config = dict(
    hidden_act='swiglu',
    moe_layers=[0, 1, 2, 3, 4, 5, 6, 7, 8, 9, 10],
    init_std_router=0.0158,
    lr_router=0.000931,
    vocab_size=8192,
    tie_word_embeddings=False,
    optimizer='muon_variant',
    train_tokens=659700000,
    dataset='wikipedia_en',
)
Below are experts of layer 6 (counted from 0) of a mixture-of-experts language model. Rows are named router (the router's row for the expert) and show model dimensions 0-63. Each number is 500 + 40 x the weight over its row's rms, rounded and kept within 0 to 999. Numbers have three digits each.
After each expert's rows: a language model's description of what the expert responds to. This comes from a sample of Wikipedia text that the model never trained on.

# expert 20
router:526475532506516434546561542481548466503476496417481534529515491475459468507444467456507489462502420475498471481462469509458403482419484538505546492471473458520411458481503501481498512501492450
It responds to: The first capital piece of a personal or place name, often after a table bar or comma, such as Pa-vel, Bor-land, Kh-alsa.

# expert 17
router:572456436522495538540485505593471503437530457494530480495513501527510510513514550496525559422478475475517456571509520486494435515478452515475430503524540487464547562510520528573522468510536571
It responds to: Articles, possessives and quantifiers like the, a, his, each, every, first, usually after a preposition or verb.

# expert 22
router:513504474535500446496527504528513555471471490441490513508480484511458484493513520503448471513458463440562496579487430435499453443530414486486522514455491490487508563606537531486518537482524423
It responds to: First piece of a split name or word, often Romance prefixes or particles: de, La, Pro-mised, com-munauté, En-och, Os-kar.

# expert 27
router:482482492563506467482458446521440557497480470482481518480503468460523472535503510434470427451619476480490533500487513509503505482486492523467492544492521553484562504509480513500470496516418499
It responds to: Opening parentheses before countries, authors or numbers, degree and prime signs, equals signs and LaTeX pieces like ^{( in formulas.

# expert 15
router:492521533462447530528518571444504548490484545465480546501487473477507494513453457522512491540497448559476459463472544445453508450454523483584510435562574552478475526485520536485531464499524371
It responds to: First names and the final syllable pieces of surnames and other proper names, such as Michael, Paul, -on in Buffon, -lin.

# expert 13
router:556539452485554477498516471467540446503419533490443425441528468494482508531533502572557560474492484462472558494506535494495513433463519607477514501459502483516557538545501544582574519515452512
It responds to: Word-initial or inner fragments and inner digits, e.g. n-ice, h-ated, airs-tri-kes, 9-9.17%, within prose and number strings.

# expert 11
router:458535439533494534438482427484565462516499525479482489535553439529498478498467426530522449552564482532515443441477559561477445509496485460476524521507520522455484556433513445504479489507502415
It responds to: Pieces inside Caucasian, Turkic, Slavic, Japanese, Chinese and Indian names, such as Kumuk-h, Kas-ku-lov, Y-ang, Thalayanamanth-ram.

# expert 25
router:559465495493473490543467525482475512480422530484531545465451569487489450523518477511514527527596525490525567543510525532505470596508491567482458510407532501486552503532476484453477534571513497
It responds to: Bare space tokens after table pipes, colons, commas or dashes, usually before a digit in scores, page ranges and stats.

# expert 5
router:546515487507546460501484472505487473532486504544533506510437536493553497466463554530478519553508605487576546537491526496401488495454473483517532533525434514526569442517495448508477419406484499
It responds to: Line breaks, periods and closing punctuation ending sentences, list items and headings, plus digits ending years and coordinates, as in 1986.

# expert 0
router:435531498453441453524475509532420478495451497547487451470458555492490585507479437489550541498487557531445546511571471551505471593524561542507494542525506465460519533489408480520466518458514412
It responds to: Common nouns after the or a that often take suffixes, such as number, part, line, member, size, support, set.

# expert 18
router:488530507506496547451485450490529538486415470628521469489477548441499518492465421539480568490503554573413470464497481556544513547539458548491487536513467549498460440462369461555531434442508552
It responds to: Verbs, auxiliaries and past-tense endings plus to and with, such as had, would, made, took, knocked, -ed, -ing.

# expert 23
router:499476429454496508547437515445564514518497458495547603515529474464464457528536500515421515517505499533516508520570474521456531521466432479526452463490426478533494487447538483494449466489517559
It responds to: Mid-word capital letters in acronyms and all-caps text, often inside parentheses, such as FAU, CEA, SIPRI, PDC.

# expert 31
router:514473487491479552471532529515545508528536470548481554475513485487511489537531522531519471462544545550500506449486581504495533551428531506532505474535569571528471514515564508493488503555520466
It responds to: Table column separators in sports standings (Pld | W | L | Pts) and syllable endings in names, e.g. uck, ell, ine.

# expert 30
router:561527505541498504465514467413463549458444494543478475581439565530518542519498550452502524476459471493483507484463490511483522505503508567498522472491505465475446538566406519503519534498508424
It responds to: Table pipe separators, colons and semicolons in lists, infobox labels and track times, as in Starring:, 6:52, cell dividers.

# expert 26
router:500518476531487481518486513474463574546554411458488431502447519493430505467528501478548472432500558470437524541545496522494534516543604450507526565481457507519467535522503460484479489468442561
It responds to: Digits of years and dates, especially the final digit, plus month names and time words like year and time, as in 2008.

# expert 3
router:495481496495573536511509575521469521525514479551523420543484476489527487499484571487468487527445530545488490560477443499574538462486489360410459489477438486488576484527484512483512506523516558
It responds to: Mostly and, plus or, also, who, not, and adjective or adverb endings like -tic, -ical, -ally, as in cinematic, mentally.

# expert 19
router:497538504482496534522442487462439455553572487522476439524488528521471573501465511461414502498492546458466499553499428531473436514564494542500536467526507468540561504547452420549515545558528479
It responds to: Common nouns after the, a or his naming institutions, media and activities: team, University, film, album, series, station.

# expert 4
router:538474522463526497479510459526444459449555515497443492535559506518510527523512546460484509511454521519455520516498493464446442486490501455468427554513465485534527432611546498451471472506487474
It responds to: Section heading markers and first tokens after line breaks, such as ==See also==, taxonomy fields like Family:, table row pipes, opening quotes.

# expert 24
router:489502564523499549502491468436397447435510559499527461506511499482514529495518573510459495614489491434469499461482519461430552545528488531582535425540501514536494490484482473539461520572485588
It responds to: Plural -s and noun endings such as -es, -ers, -ations, -ions, -ities, plus plural nouns like members, teams, points.

# expert 21
router:468492585480583537518457566521448475507501474483500469453513505529501455455471495413410482529521513486481485548514450484426546522482543493471476450510478514515484456529448535459494511566504475
It responds to: Closing parentheses and quotes after names, years or nicknames, plus name words like John, James, King, Party, Championship, Gold.

# expert 14
router:506514512486491456542477579451521501488462568533560477535548496572508448521500537596553497519522518473543495426460495470531455548448518480454530562505478491523440455512499473531501468595571510
It responds to: The verbs was, is, were, be and been after a subject pronoun, plus list-item hyphens in infoboxes, as in "- Network:".

# expert 6
router:484474507483475472474470554538465467517537484514458529456498555438565516526485517501476520460524603492505478564462424533495443556516462428555478541493478442494579435511545576487469443496540469
It responds to: The, New, South, North, National, High, Public, Local starting names or infobox field labels, as in New York, Public transit, Locale.

# expert 29
router:450530513509515490551450524493574516581557427498539490551566478521468475471473503491487498525507501516554481474516516501492472463562540430493516448507552516515457454443517497474440489500463459
It responds to: Final syllables of Spanish, Italian, French and Portuguese names and places, such as Mor-ale-s, Calon-ne, Lle-ida, Ricard-o.

# expert 7
router:516509461510491537419458513486508557526552511523564476442495492555432514522535520476431501516467492522532470500481472495469484446488414465496461454560423517487497459458520516486542525542542453
It responds to: Nationality adjectives and country or place names, often split endings like Swed-ish, Alban-ian, in biographies, e.g. American, British, footballer.

# expert 16
router:445482557536469458454576447514514552527467510574565503496510563502539435485510451490497484394509526479478501566510472469511495503525514530555476508473528488542432479426478528492452562425461532
It responds to: Prepositions and sentence-opening In/After after a noun or verb, before the or a: in, of, on, at, under, behind.

# expert 1
router:537500475524539478469545492499478532470528425486442541442541506530479483439530497412485499543556477477570501571555438498532510476539518496529474573522508502470492558518520425462447481476481539
It responds to: Commas and periods after words, especially in place names (Lincoln, NE), abbreviations (A. Smith, s. 53), and citations, plus slashes.

# expert 9
router:464372587497531558555518529403490456438541552505504566504432510469509559459590527532561489435490479525517536484520481476455566546536502531393536551453482506504492471519520505505537500489560496
It responds to: Line breaks and short word-piece fragments inside taxonomic Latin names, abbreviations and table stats, such as sp, oc, p, km, St.

# expert 12
router:464489380472510481483489504524548489489515555533466542521476514568581475489530465438542455611514504513515561503515457498566585497535470551516479518466530511471464508495532473483558498517449538
It responds to: Commas and linking words that open clauses or partitives, such as of after some or many, where, which, but, while, if.

# expert 28
router:517569525529488438508456557512503412455473485498501549516470517513502473482508532515487558489484484455561449468564536522558564474529501437470518498449510496547547525487444434529518466507524551
It responds to: Trailing digits within long numbers, decimals, coordinates, prices and model codes, e.g. 20-645E3, 1.7, $30,086, plus million.

# expert 8
router:475464485483465512507521484605494454514482515491492429465492460475482525475517492608533537533436466490545455453491537494538517439416532466568508505493528510471501551499464482527515512441446428
It responds to: Middle syllables of ordinary and scientific English words, in species lists and science text, such as fig-ur-ine, pro-te-ins, sulf-ur.

# expert 10
router:555466485440468507504517513468452495548531515551442500496501508574482525536528526526512470504611521576516516504481524504534425554505531500497526458429524508436575491498498530486539468473532542
It responds to: First digit of a number after a space or bracket, in years, table stats, measurements and scores, e.g. 1992, 149 ft, 8/10.

# expert 2
router:489549525479541481504561481574505483466491503530497542474487498506514476528428508482470511485516458528476503475501547488568544467518552578443527456540469398531554529506605537437526488482465483
It responds to: Short sentence-opening words like So, There, You, How; single-letter pieces inside names; the zero digit in years like 2017.